From a checkpoint of a small mixture-of-experts model trained on Wikipedia.
Size: vocabulary 25616, 54.7M parameters.
Experts: 24 experts in each of 5 layers, a sigmoid router.
Training: a variant of Muon for the experts, 413M tokens, 6308 steps.
Below are experts of layer 7 (counted from 0) of a mixture-of-experts language model. Rows are named router (the router's row for the expert), gate (a neuron's input weights, with its number), up (a neuron's input weights, with its number) and show model dimensions 96-191. Each number is 200 + 20 x the weight over its row's rms, rounded and kept within 0 to 999.
Before each expert's rows: a language model's description of what the expert responds to. This comes from a sample of Wikipedia text that the model never trained on.

# expert 11
Description: Tokens right after an opening parenthesis or dash: birth dates, abbreviations, unit conversions, pronunciation codes and non-Latin script bytes, such as born, (CST), (UFCO).
router,219,186,177,215,240,183,193,167,212,211,214,197,214,198,185,209,186,194,191,239,187,227,240,210,174,200,225,217,196,206,238,215,170,213,174,174,183,226,232,182,190,216,195,239,215,196,206,196,217,210,198,209,227,204,196,188,172,193,181,188,228,208,203,217,202,202,219,197,203,212,221,223,206,152,200,195,203,209,202,229,179,169,213,154,162,185,198,182,216,213,194,252,201,232,205,161
gate3,204,200,209,155,231,170,173,211,217,211,220,197,237,186,203,192,185,175,192,187,208,245,180,213,204,204,207,206,201,198,205,190,175,138,186,185,203,199,187,181,231,198,209,224,234,226,194,215,208,200,206,232,213,181,215,192,205,183,175,216,226,196,217,200,227,163,215,171,210,180,186,197,217,217,224,198,238,151,185,248,148,187,168,180,193,197,184,192,157,230,152,181,176,201,222,167
up3,196,190,176,221,175,201,201,194,155,185,164,209,215,207,180,196,205,162,189,214,203,217,223,172,220,203,207,199,228,186,188,234,211,198,235,201,196,189,195,229,167,184,163,203,172,208,218,216,205,235,216,187,208,207,182,201,198,230,204,202,208,224,191,181,195,204,189,227,205,161,193,155,254,204,171,225,201,192,198,215,181,177,212,241,212,243,239,210,191,219,232,215,194,222,188,199
gate4,218,179,179,201,188,192,198,159,217,199,169,192,177,208,205,196,201,228,223,224,213,197,202,196,204,208,225,186,179,198,184,201,193,202,210,201,206,203,199,194,212,199,237,208,225,184,177,192,195,164,200,228,228,191,197,197,227,192,158,149,196,193,226,227,187,201,225,173,204,199,210,228,187,174,200,212,205,182,213,212,151,229,163,201,167,186,228,222,222,181,245,219,220,191,195,205
up4,197,187,188,192,222,212,189,172,178,182,204,223,180,207,188,226,187,220,209,215,191,208,205,217,213,171,223,211,208,207,206,213,201,200,182,212,148,188,183,219,185,180,207,185,195,222,195,195,209,208,215,207,165,214,191,207,194,178,215,190,188,180,208,234,209,187,197,168,239,207,209,220,199,219,199,193,201,224,180,219,167,196,208,214,145,208,207,190,228,205,230,190,187,190,212,205
gate5,221,215,189,231,201,175,178,190,204,210,222,224,189,217,191,192,174,180,161,197,250,200,201,197,213,206,160,259,196,226,222,197,210,156,191,223,182,203,202,233,179,177,190,224,195,213,194,179,209,226,177,223,208,155,233,202,208,205,209,188,212,179,188,191,162,193,174,165,172,192,199,194,207,212,165,215,164,214,201,194,201,228,209,189,204,227,183,205,179,182,221,210,209,203,191,197
up5,212,209,194,185,199,196,210,175,167,176,232,211,200,169,203,175,182,177,213,159,235,219,222,209,189,197,196,199,197,181,234,177,179,224,194,164,210,144,222,231,179,194,184,221,228,201,186,225,214,202,191,186,221,214,232,202,239,169,231,197,182,178,207,187,204,167,163,193,224,252,223,231,183,223,185,204,163,197,194,185,238,182,216,195,177,202,232,192,217,187,193,212,199,179,181,163
gate6,248,177,214,203,232,212,202,193,233,213,199,240,204,187,185,184,192,212,246,212,200,198,242,178,243,225,178,166,183,197,170,207,224,193,164,183,212,203,155,219,203,192,181,194,196,212,243,203,224,226,214,218,220,188,171,199,194,204,216,192,202,191,216,213,195,200,204,240,193,195,191,235,190,220,188,214,238,180,163,174,183,211,196,186,169,184,174,184,220,241,178,211,189,202,196,203
up6,198,192,211,193,204,164,210,233,170,186,223,211,206,194,178,170,217,221,198,175,207,202,201,207,202,196,205,236,216,197,145,172,191,204,158,181,188,229,184,191,202,212,208,224,229,208,221,233,187,203,209,190,189,180,178,192,202,186,189,237,208,197,213,172,240,208,204,193,197,188,197,176,149,211,200,195,200,168,200,234,207,203,198,196,257,231,198,243,205,219,227,193,206,177,211,198
gate7,186,183,211,197,201,176,192,195,161,214,213,199,200,227,223,198,181,175,175,210,176,217,226,194,219,228,234,222,199,196,199,217,204,231,205,169,210,203,184,151,205,216,214,198,224,220,197,167,203,223,201,200,177,207,194,178,196,177,181,183,210,252,202,220,254,230,189,193,205,173,206,223,226,198,217,196,199,217,225,222,209,200,203,174,239,199,215,177,220,199,206,195,216,239,200,182
up7,221,190,204,207,189,146,184,193,188,165,232,187,173,197,178,232,218,198,201,163,209,234,186,206,203,185,228,181,189,215,198,195,201,219,243,214,186,187,245,230,229,176,200,172,200,194,184,236,167,218,192,169,191,194,189,218,189,197,190,212,214,193,221,186,234,202,192,185,191,186,198,241,201,210,224,173,218,194,179,165,217,186,196,203,182,210,200,234,211,238,209,218,199,193,198,206
gate8,159,186,148,144,196,188,194,181,214,183,198,180,210,164,207,188,203,194,201,186,174,222,186,217,188,199,166,212,206,200,181,197,191,172,198,181,188,203,243,214,201,172,235,206,205,176,212,180,200,203,186,177,207,210,195,204,193,200,189,178,177,212,159,167,191,233,178,178,216,207,200,194,194,174,201,188,186,156,204,205,175,206,207,207,216,187,198,169,179,214,207,185,187,206,228,195
up8,198,188,208,167,189,219,183,186,176,217,189,212,219,214,236,177,169,210,242,169,210,240,197,190,214,182,205,197,199,192,167,221,206,208,209,207,194,193,209,195,194,165,209,180,211,196,176,196,189,186,219,189,217,214,185,222,204,195,194,205,195,196,174,188,224,213,215,161,215,190,258,196,185,220,212,187,172,207,198,217,191,186,192,204,216,235,198,210,225,193,183,184,239,210,202,250
gate9,235,194,203,231,201,202,200,221,190,194,223,197,213,200,185,206,171,175,223,229,212,227,186,235,220,204,252,234,210,220,220,228,230,232,182,210,220,179,222,220,218,226,221,203,170,194,209,170,198,199,221,201,220,183,215,201,222,205,210,213,205,254,199,203,221,166,208,212,220,199,170,172,192,183,245,213,245,209,194,198,210,195,190,181,188,196,170,192,222,242,210,226,164,151,167,171
up9,222,237,162,192,216,224,197,178,207,201,199,213,212,223,200,213,192,164,192,176,193,195,215,171,185,234,180,205,163,164,198,186,205,184,170,214,203,201,192,183,195,237,214,182,215,219,196,193,165,219,209,245,206,217,170,178,220,219,208,192,192,184,162,203,196,222,221,188,183,162,210,217,176,179,193,175,199,222,169,190,227,181,217,190,181,193,195,224,189,220,226,220,218,193,193,198
gate10,204,186,229,176,199,179,182,180,237,203,213,184,213,201,205,194,201,208,195,202,219,235,181,173,187,209,226,207,189,195,177,197,195,231,203,199,163,213,175,212,222,208,213,187,194,209,196,209,245,216,248,198,198,194,193,205,175,191,193,168,189,208,222,165,209,189,183,198,188,204,210,198,184,207,189,168,239,201,205,180,176,168,211,229,219,180,208,199,195,202,193,182,178,207,197,210
up10,195,202,246,211,224,233,222,211,147,214,173,207,223,201,209,204,220,197,184,185,190,218,227,215,198,191,207,245,213,207,194,207,228,219,182,212,187,183,232,253,189,202,200,226,197,237,197,181,199,215,175,185,172,231,192,188,180,213,196,216,154,185,221,234,202,225,201,197,187,186,198,202,213,220,237,210,185,216,208,196,167,186,185,241,222,213,198,206,207,202,199,204,199,176,186,185
gate11,241,155,193,177,163,185,176,199,202,189,202,198,223,228,232,208,198,223,196,206,174,191,220,233,195,213,204,173,211,170,224,179,191,211,144,176,227,227,198,181,198,179,179,204,225,211,211,201,201,195,202,169,202,192,233,174,193,184,203,193,211,211,217,188,219,191,239,191,200,193,251,197,199,178,187,209,193,231,191,203,213,165,235,163,171,190,219,182,182,170,194,216,211,177,217,197
up11,201,188,187,239,199,179,188,159,209,247,250,196,212,234,177,186,173,181,190,190,199,218,197,190,205,219,187,215,231,196,219,222,165,234,213,182,206,213,213,186,197,199,203,183,189,209,173,223,188,216,208,222,189,241,220,214,215,175,185,197,233,215,191,213,199,211,178,230,229,228,212,197,212,224,185,213,197,192,205,211,218,204,222,188,192,163,212,213,179,206,191,209,200,201,248,223
gate12,205,225,180,215,199,218,195,186,222,205,193,205,190,203,188,195,187,201,198,201,195,180,209,221,197,187,227,239,204,177,230,183,212,194,191,191,203,207,163,239,218,172,246,142,167,179,235,215,217,234,196,202,200,173,197,216,222,173,182,192,227,215,170,224,202,161,207,228,174,195,210,202,199,232,210,203,229,194,173,217,158,189,196,185,147,237,216,155,199,224,159,193,192,214,210,214
up12,185,202,215,199,196,168,218,224,246,202,218,192,201,189,211,207,196,187,165,238,191,189,199,192,222,225,214,197,211,166,168,198,200,203,183,213,181,192,235,203,200,238,219,212,215,191,193,228,189,197,197,202,211,173,171,180,206,199,202,168,186,157,199,205,199,199,193,183,209,178,228,189,235,193,189,195,209,248,183,162,208,207,171,194,217,186,197,209,206,190,223,225,179,183,223,205
gate13,184,194,227,202,214,165,162,206,192,204,204,182,195,186,180,182,213,200,202,209,197,219,177,241,167,187,212,217,186,175,212,235,171,164,193,157,225,175,180,202,214,188,222,168,184,210,205,196,213,154,187,174,202,210,188,178,215,183,211,179,236,176,156,220,193,180,196,214,198,219,192,183,200,220,209,245,217,192,171,214,209,169,164,147,190,183,204,223,200,202,150,201,196,223,198,167
up13,236,212,189,211,224,219,195,216,169,209,173,207,231,203,197,170,203,227,199,218,203,225,195,181,208,210,195,203,199,223,198,220,224,176,245,181,209,157,212,210,187,181,179,218,213,216,181,222,188,216,242,212,202,204,171,221,180,209,159,210,185,195,216,222,242,221,162,196,205,222,194,176,163,165,208,215,206,171,180,174,200,187,195,201,187,181,223,218,211,203,205,197,189,218,192,200

# expert 5
Description: Numeric tokens, above all year prefixes like 201, 199 and 200, and also scores, prices and numbers in table cells.
router,201,211,165,188,210,204,203,198,189,207,204,193,201,193,215,189,177,191,195,211,171,208,218,189,225,172,183,213,193,200,200,190,167,204,144,194,197,238,234,172,222,197,243,200,195,202,218,229,239,207,225,202,225,213,224,206,198,162,220,206,225,184,200,204,196,183,253,210,187,193,221,200,232,147,177,180,229,208,189,207,191,206,225,148,212,215,207,191,193,186,201,252,208,185,216,153
gate3,219,194,168,186,226,184,205,234,221,228,211,212,200,238,203,180,171,175,172,219,203,203,210,187,196,204,150,193,219,204,185,180,170,183,221,176,154,206,193,189,207,210,231,227,209,196,200,213,194,207,186,219,206,188,221,195,191,202,177,164,186,183,191,162,204,234,191,188,202,185,176,193,217,188,207,232,204,185,250,192,213,195,210,192,191,175,195,207,158,209,186,220,218,238,177,194
up3,205,201,188,186,212,177,212,220,187,203,193,202,179,188,206,198,205,185,168,205,147,154,189,182,212,211,195,219,220,196,204,213,173,185,199,210,190,170,196,212,162,159,199,211,180,196,196,178,218,172,234,209,199,172,197,241,187,231,207,188,209,212,170,164,164,237,168,172,185,200,202,220,200,194,215,211,187,185,227,195,208,182,172,217,210,236,179,187,188,219,195,219,192,164,136,231
gate4,206,216,190,226,169,228,179,204,201,204,176,207,227,238,190,209,199,220,211,188,198,221,177,176,229,210,215,211,231,201,208,162,183,214,216,167,201,200,187,202,204,195,204,199,224,210,169,193,185,176,150,199,192,193,208,191,200,199,241,203,204,194,183,191,222,187,216,187,182,180,205,214,160,176,185,238,200,229,173,192,205,200,172,192,238,221,187,220,224,184,231,172,191,216,175,179
up4,187,218,202,188,181,163,188,183,206,187,213,183,193,188,194,173,210,232,184,152,228,222,207,203,164,201,203,225,218,160,207,193,184,179,176,178,203,204,185,175,216,191,216,206,198,234,185,202,171,168,201,183,191,232,183,172,226,221,207,228,212,165,192,148,192,183,203,175,209,214,195,176,214,216,219,197,203,228,219,175,184,208,177,193,166,179,196,208,201,217,209,179,215,221,175,219
gate5,157,204,220,195,224,199,177,202,178,175,193,209,202,200,204,197,180,186,223,193,192,225,174,193,236,217,231,206,222,191,172,212,176,207,185,203,200,187,208,169,170,224,190,208,223,213,225,205,212,204,193,194,181,191,181,210,196,200,196,174,206,191,230,133,218,183,192,204,148,182,236,231,210,202,231,200,178,161,196,212,196,203,220,214,225,196,203,195,209,201,203,173,206,230,207,199
up5,204,214,192,238,177,213,196,210,193,196,183,220,232,175,179,200,197,221,169,207,215,196,249,230,194,175,194,192,198,220,216,210,187,206,208,193,202,204,206,231,204,160,226,191,153,208,200,193,197,195,172,238,214,205,206,208,206,195,214,203,189,204,178,194,218,192,207,208,197,199,192,185,172,203,184,199,211,191,164,203,241,202,222,204,222,202,202,241,185,202,224,184,208,206,195,213
gate6,185,185,240,184,227,202,184,204,203,212,200,219,213,188,210,220,218,166,221,189,168,188,170,195,232,158,210,199,202,167,194,224,190,162,212,183,201,231,226,217,207,197,201,174,233,196,221,191,194,231,193,200,192,200,243,181,185,194,216,178,203,219,215,223,183,244,223,170,206,214,176,223,160,170,181,210,229,223,213,184,185,216,199,191,191,195,230,226,225,209,214,204,226,226,212,225
up6,209,165,186,193,201,207,178,204,187,195,192,228,156,211,217,189,205,205,196,201,189,166,205,217,193,220,194,149,232,180,181,217,219,211,207,219,194,205,217,207,223,235,242,205,177,163,204,199,193,206,184,214,222,184,186,184,177,229,215,211,209,198,202,165,210,215,211,201,172,235,206,179,184,207,185,180,186,181,233,164,206,213,196,218,195,193,199,207,186,188,205,212,211,193,202,213
gate7,185,215,205,193,160,197,196,198,225,215,239,209,214,206,218,187,178,196,168,210,164,198,163,217,212,189,199,253,198,201,224,207,214,181,209,211,157,193,176,170,204,203,202,195,218,204,200,196,217,191,155,191,201,184,189,209,223,210,184,205,219,182,226,200,188,194,235,190,210,202,223,191,255,226,176,187,173,208,163,219,181,174,199,192,185,189,207,212,225,196,220,193,186,210,156,207
up7,188,188,218,203,235,213,225,203,232,161,206,167,218,183,211,195,215,231,184,212,234,200,211,197,201,178,198,225,216,200,222,182,191,181,219,208,194,208,197,208,242,188,208,214,202,218,215,147,202,204,146,163,181,208,200,212,223,189,213,171,181,184,205,181,164,225,220,188,203,200,202,180,184,197,166,208,221,207,193,208,197,203,213,202,213,191,184,141,182,202,213,207,241,162,208,206
gate8,207,187,174,179,201,218,203,199,208,211,200,183,188,204,220,198,191,244,196,186,189,192,196,217,181,219,201,169,253,212,219,241,220,158,154,210,207,166,211,199,198,194,188,225,207,222,190,165,215,219,186,181,220,181,188,168,196,187,200,170,203,199,202,206,191,180,198,216,154,199,209,193,188,195,224,178,228,186,195,217,194,206,202,213,210,183,210,180,219,206,188,207,187,175,179,205
up8,191,199,208,204,209,198,245,203,201,188,209,207,202,231,184,185,181,211,208,184,182,214,240,173,238,190,182,216,228,190,168,189,220,228,223,185,214,227,201,186,218,179,215,197,163,187,208,187,205,186,216,228,229,182,190,190,206,175,179,208,197,226,178,198,191,162,235,193,212,176,258,184,212,192,179,188,213,206,216,207,188,177,174,201,190,233,212,210,189,208,183,193,205,197,189,183
gate9,198,208,212,211,196,212,229,190,239,208,171,201,196,183,224,178,192,225,187,213,220,217,210,213,214,179,222,203,198,201,223,191,193,212,198,187,173,188,190,228,201,198,166,174,177,228,197,210,218,203,196,190,181,237,229,214,181,231,158,227,189,222,206,187,181,179,207,201,214,182,192,167,211,191,193,183,165,209,227,191,214,196,198,154,217,202,229,222,216,209,157,205,208,220,234,184
up9,201,219,206,220,219,201,218,200,210,229,203,235,197,218,194,173,208,239,216,201,190,212,205,206,207,204,191,209,155,201,229,189,184,197,202,226,201,189,193,190,169,196,188,177,216,190,175,232,183,181,179,231,160,197,157,179,192,210,226,231,195,206,237,230,198,200,230,213,227,219,187,213,200,168,212,191,227,154,202,206,205,186,203,200,194,221,192,193,239,207,203,173,197,219,182,185
gate10,182,203,210,196,234,173,203,203,187,169,194,235,220,173,197,197,189,223,170,202,211,204,238,178,204,219,178,202,176,203,209,218,171,218,216,195,185,211,208,200,185,188,178,164,165,184,238,191,177,190,184,170,233,185,146,208,164,228,174,182,177,164,167,170,222,198,206,202,202,214,201,210,191,242,226,203,179,205,200,213,224,183,186,184,178,240,198,190,238,196,206,202,203,215,239,207
up10,212,196,185,197,203,190,179,170,179,203,227,181,177,229,251,183,227,212,192,232,195,189,190,201,190,221,236,195,164,206,223,155,190,214,190,144,204,164,187,169,224,229,166,174,185,223,214,206,182,223,202,176,197,155,183,170,204,192,193,233,194,185,184,213,209,178,194,186,196,212,222,227,186,225,187,262,208,167,203,213,179,218,207,187,202,199,175,237,205,208,202,208,208,202,203,191
gate11,187,179,185,192,224,197,246,188,230,174,176,199,248,219,218,157,190,175,203,187,189,208,214,186,171,188,190,193,159,220,205,223,252,189,224,208,202,204,188,208,203,174,184,220,188,206,242,168,199,229,205,209,220,187,183,210,202,196,192,220,188,197,197,204,203,215,204,181,215,225,186,220,179,213,184,184,189,193,188,218,228,184,188,233,212,221,235,177,170,178,205,216,172,209,198,202
up11,193,168,214,196,188,224,226,178,156,214,211,252,187,170,208,192,203,215,193,211,180,209,196,234,222,216,211,198,207,154,205,173,222,199,174,182,200,191,211,179,236,199,191,172,203,171,207,193,192,177,194,189,198,200,212,187,221,204,192,190,206,178,203,217,183,261,217,189,212,219,172,203,200,171,201,186,192,199,227,209,227,217,167,227,195,210,202,222,215,184,198,170,233,165,223,202
gate12,217,185,191,171,207,180,187,228,226,183,228,211,229,212,191,193,190,176,179,158,180,191,189,191,187,201,197,198,215,228,191,216,229,214,233,180,204,193,187,175,176,171,241,210,178,201,188,190,193,216,170,172,205,168,211,197,204,235,201,206,193,176,227,195,207,204,187,224,182,177,159,169,236,194,253,176,199,172,186,228,190,168,185,202,189,202,184,211,204,163,225,220,195,185,195,184
up12,217,201,181,205,201,220,211,200,246,187,175,219,206,212,203,214,182,173,201,229,260,210,183,222,202,223,221,176,202,181,201,208,207,233,220,226,202,173,205,197,234,202,184,217,250,186,216,191,154,234,210,176,182,192,198,191,212,236,192,192,205,162,201,180,196,196,164,224,214,179,205,190,198,220,200,214,225,223,212,182,170,180,210,196,181,206,226,204,191,217,208,199,241,216,202,221
gate13,203,205,233,205,178,208,180,183,191,204,187,215,186,202,213,222,179,190,207,211,184,160,170,221,190,187,224,189,212,222,182,168,204,175,171,219,200,225,181,208,214,222,183,234,163,211,178,218,202,212,170,186,198,222,205,207,204,138,193,166,208,166,178,207,201,214,251,222,229,211,180,206,198,233,241,191,226,217,198,218,220,227,201,191,172,194,201,209,207,171,204,213,205,168,211,188
up13,155,178,190,183,190,253,182,167,161,210,209,199,181,208,217,182,169,199,265,189,187,207,170,159,209,196,199,217,210,209,235,211,165,183,191,155,175,202,216,209,210,211,208,205,162,230,204,229,190,228,190,194,190,181,184,194,214,194,186,206,207,177,184,202,203,175,166,202,176,214,192,205,192,166,228,205,240,189,207,179,208,198,212,184,194,189,166,195,209,178,187,198,158,222,198,176

# expert 12
Description: Adjectives, participles and common nouns in expository prose, such as high, public, known, stable, water, doors.
router,174,195,152,231,208,208,220,209,210,190,239,177,165,214,170,160,153,170,216,237,203,227,220,214,167,142,221,214,235,196,198,216,170,209,165,179,168,203,200,228,213,175,219,215,219,195,210,184,245,233,190,197,211,188,230,214,217,187,205,188,200,235,199,206,238,201,174,209,178,230,196,224,226,146,196,207,214,218,209,192,205,241,223,198,172,201,203,209,188,173,190,218,177,213,209,164
gate1,203,229,192,231,218,188,203,157,210,229,233,196,174,175,201,175,226,170,192,218,235,190,236,211,196,199,209,265,227,212,185,188,178,209,233,237,205,196,177,201,189,203,200,197,165,196,216,241,205,185,194,191,215,185,194,212,196,188,193,191,190,198,208,192,196,180,248,227,220,186,240,205,204,178,220,190,228,198,171,235,221,178,216,174,175,212,181,186,226,208,197,247,208,168,186,172
up1,204,208,184,205,200,235,192,218,203,235,136,187,208,181,198,195,193,202,207,208,201,207,190,212,204,204,178,203,192,201,202,199,188,161,191,189,161,223,176,162,191,187,176,167,155,195,205,179,193,237,190,169,173,172,193,186,198,230,200,172,203,227,182,200,205,214,196,215,166,181,168,174,215,169,188,186,227,234,170,226,205,208,208,227,212,213,231,197,233,213,229,178,180,173,212,210
gate2,181,209,190,198,186,228,176,187,214,189,175,191,187,203,224,188,217,205,212,222,171,191,203,184,226,256,196,177,168,199,225,196,206,195,178,191,201,173,173,200,171,148,248,208,180,181,211,194,210,197,212,211,183,181,239,183,185,215,198,229,224,197,194,235,180,167,212,165,225,195,206,206,221,187,190,238,207,188,209,185,178,169,210,220,195,197,203,185,159,201,158,210,195,197,198,211
up2,190,197,213,227,181,208,209,220,201,169,172,204,188,192,204,206,205,218,211,198,179,212,214,218,223,215,194,212,166,200,173,200,203,203,241,197,225,220,175,185,207,155,174,179,216,210,176,192,188,168,198,187,186,200,200,218,198,200,177,198,218,197,209,216,234,224,182,183,215,203,216,191,198,168,216,200,191,205,213,185,193,224,166,224,218,228,199,250,208,229,202,201,186,214,197,208
gate3,198,167,188,171,200,165,221,193,201,209,200,204,207,203,213,244,223,172,208,207,196,190,190,188,219,186,192,231,195,202,184,216,180,213,173,206,224,186,180,204,185,220,179,151,209,182,179,211,214,219,180,186,228,194,187,263,203,186,221,208,209,227,191,190,221,242,222,228,181,183,190,208,191,215,186,242,201,212,179,191,179,194,185,215,218,202,216,213,219,212,239,233,167,193,209,220
up3,207,204,168,216,179,193,165,217,204,213,189,240,212,208,194,165,176,206,219,227,188,191,214,161,230,196,218,189,212,212,209,196,213,214,229,174,191,189,139,202,206,204,194,180,194,195,219,203,168,202,194,186,168,203,156,201,220,179,197,216,218,202,214,197,217,169,199,170,216,254,153,194,191,231,213,192,228,225,164,195,195,208,172,199,208,189,203,173,182,235,213,203,199,210,188,216
gate4,188,221,157,225,179,170,225,226,176,215,172,205,206,216,206,204,192,192,207,207,213,179,206,189,194,157,199,186,196,218,206,200,198,188,241,192,214,199,155,227,211,227,200,227,201,195,218,178,155,214,192,208,166,169,200,223,171,188,185,207,234,176,204,203,213,202,168,158,185,210,193,206,196,181,187,209,232,205,202,198,189,194,198,214,199,191,203,213,212,167,202,217,216,183,196,223
up4,221,172,198,206,195,217,176,232,221,203,185,208,212,206,225,234,207,203,188,196,209,174,218,192,182,185,194,172,202,187,187,205,208,234,203,193,208,224,181,198,175,213,183,181,172,217,161,213,195,242,211,185,186,195,248,202,179,194,222,210,177,229,203,203,184,211,203,189,189,188,205,196,193,201,218,185,232,195,202,197,187,158,188,216,237,219,176,206,220,222,208,228,183,214,164,225
gate5,196,212,186,185,213,239,183,191,177,202,210,200,187,243,237,191,206,187,204,198,171,203,179,226,215,176,252,212,207,207,204,201,220,186,165,217,177,170,164,226,191,216,200,208,222,232,189,178,211,170,253,194,186,181,202,220,189,199,206,225,221,176,214,199,196,197,192,179,226,185,178,180,236,204,242,190,185,199,186,207,207,220,215,225,200,225,183,225,184,222,206,160,175,195,198,217
up5,203,202,204,198,237,158,193,212,189,243,193,196,206,191,200,159,180,174,210,180,214,204,211,210,204,189,193,214,254,203,189,190,249,194,224,208,226,193,203,158,195,219,227,214,193,190,163,222,262,166,252,226,189,196,202,179,222,205,203,192,200,211,182,209,227,175,182,181,181,219,194,186,190,223,165,213,223,204,210,176,212,201,170,227,218,185,240,190,176,183,191,216,217,179,217,197
gate6,171,197,229,213,182,256,200,222,225,173,228,176,203,201,190,245,156,196,182,191,207,200,198,177,213,176,219,191,212,193,183,202,186,201,222,175,204,205,207,194,188,211,203,202,209,192,154,183,223,231,185,226,225,202,227,167,216,226,160,229,164,186,226,191,236,188,191,207,179,207,163,196,153,172,148,197,178,171,208,203,206,173,159,205,205,165,237,190,204,253,190,203,167,222,214,232
up6,195,191,158,152,204,184,185,214,237,175,200,206,236,163,190,192,208,197,194,196,217,210,172,203,210,189,202,207,202,198,217,175,178,214,207,193,194,211,189,177,195,150,242,236,191,194,202,178,194,170,196,200,207,175,164,189,214,221,213,211,201,193,214,172,197,216,176,223,231,220,202,194,160,208,188,213,228,148,223,186,179,202,228,215,208,219,179,204,196,190,182,194,213,212,203,189
gate7,172,223,196,204,218,181,180,181,212,204,206,176,152,218,235,144,166,190,214,210,210,199,184,209,243,219,202,185,215,148,174,246,208,198,188,221,193,192,226,222,206,222,206,203,175,211,217,163,206,218,184,202,209,173,225,198,151,208,203,179,178,208,201,186,200,174,227,206,211,173,199,197,176,200,207,202,189,198,205,208,220,181,184,173,210,176,190,186,201,203,187,224,181,171,227,214
up7,228,177,236,205,208,208,208,213,226,180,167,200,216,218,194,229,207,230,209,172,204,193,187,205,183,213,214,211,221,175,220,199,183,197,214,215,206,222,214,202,184,214,194,216,211,233,216,196,234,226,189,210,216,210,175,233,204,241,181,199,198,226,213,183,186,187,186,176,184,220,233,191,148,209,204,180,178,194,195,189,211,187,184,184,221,218,163,171,223,203,196,231,214,179,235,200
gate8,191,211,198,162,176,169,205,180,208,187,155,236,164,190,176,191,202,213,172,241,220,218,202,217,217,190,204,207,214,196,196,159,201,217,188,209,196,173,213,197,203,183,177,211,192,215,194,198,220,164,166,183,224,227,210,213,196,216,191,168,186,193,201,220,192,206,192,208,199,179,201,189,197,210,229,197,245,176,201,217,203,184,226,193,208,218,182,179,210,216,201,197,171,190,167,199
up8,218,231,217,179,234,212,212,189,162,190,232,209,244,196,177,210,201,212,218,195,182,190,201,173,182,212,145,210,204,237,165,223,217,184,204,209,192,204,191,224,225,164,235,208,182,184,193,187,187,185,225,198,211,185,211,189,219,213,177,215,144,189,205,213,202,223,191,188,204,208,145,238,199,176,204,187,183,175,194,182,216,212,190,188,193,204,239,217,227,195,221,167,213,245,166,178
gate9,180,189,209,213,185,191,221,187,218,207,155,210,220,230,229,180,184,184,234,204,203,178,204,221,195,238,196,221,195,188,218,216,194,192,232,190,187,200,188,182,215,187,214,173,201,209,233,211,190,208,155,215,256,199,203,192,227,180,219,207,215,207,213,222,204,197,191,194,188,199,209,200,215,146,219,211,190,194,215,186,220,189,164,212,208,183,191,218,178,187,203,170,213,183,214,204
up9,190,198,178,205,199,186,211,251,157,188,227,214,182,184,181,186,262,211,215,192,179,194,217,188,213,213,210,205,215,167,209,232,198,197,212,196,175,205,193,173,215,213,207,217,200,175,210,207,183,199,206,220,244,220,190,214,187,194,202,232,208,193,192,196,209,182,232,228,162,166,196,199,208,225,223,191,194,208,196,205,180,239,195,192,190,215,230,195,205,194,208,184,163,207,198,192
gate10,184,184,214,194,165,189,241,206,177,189,211,226,206,189,206,192,220,209,225,181,201,213,184,171,215,225,201,177,211,211,203,227,187,212,211,211,185,217,229,209,221,169,208,192,180,227,202,204,179,219,233,217,201,188,234,200,204,166,156,210,190,173,213,193,203,190,178,209,221,209,183,202,180,204,196,206,221,196,179,212,187,199,179,209,236,207,227,238,201,186,199,217,194,216,222,216
up10,225,254,190,183,224,211,198,221,189,232,216,199,179,195,225,206,222,185,193,187,168,208,231,207,202,217,206,197,199,184,184,196,215,197,212,173,215,220,177,207,217,231,221,225,189,199,189,209,212,182,213,221,204,191,205,206,198,193,177,215,198,196,188,221,171,217,205,170,195,202,210,179,162,200,228,244,204,207,198,194,173,235,190,178,201,186,180,207,199,198,173,202,176,174,198,200
gate11,166,183,185,180,202,191,186,209,215,211,204,180,194,219,186,156,181,190,200,206,194,209,222,207,188,183,219,206,241,234,230,205,202,191,209,200,207,182,241,167,202,186,205,217,197,156,208,217,217,197,194,184,218,217,154,166,194,215,205,190,206,232,173,189,211,169,206,232,191,218,235,208,205,211,211,170,223,180,213,193,192,216,213,233,208,205,230,193,198,167,213,181,195,157,202,228
up11,239,220,189,194,229,199,207,208,194,190,217,195,211,214,197,207,225,191,215,209,184,181,230,185,177,249,202,171,220,206,196,201,197,218,222,219,224,179,190,162,177,207,182,196,209,191,188,176,179,238,218,182,175,217,235,217,211,214,179,215,178,214,210,203,177,229,174,214,203,250,158,171,232,201,184,203,168,200,186,218,226,230,174,192,229,213,250,200,197,206,201,181,256,167,201,218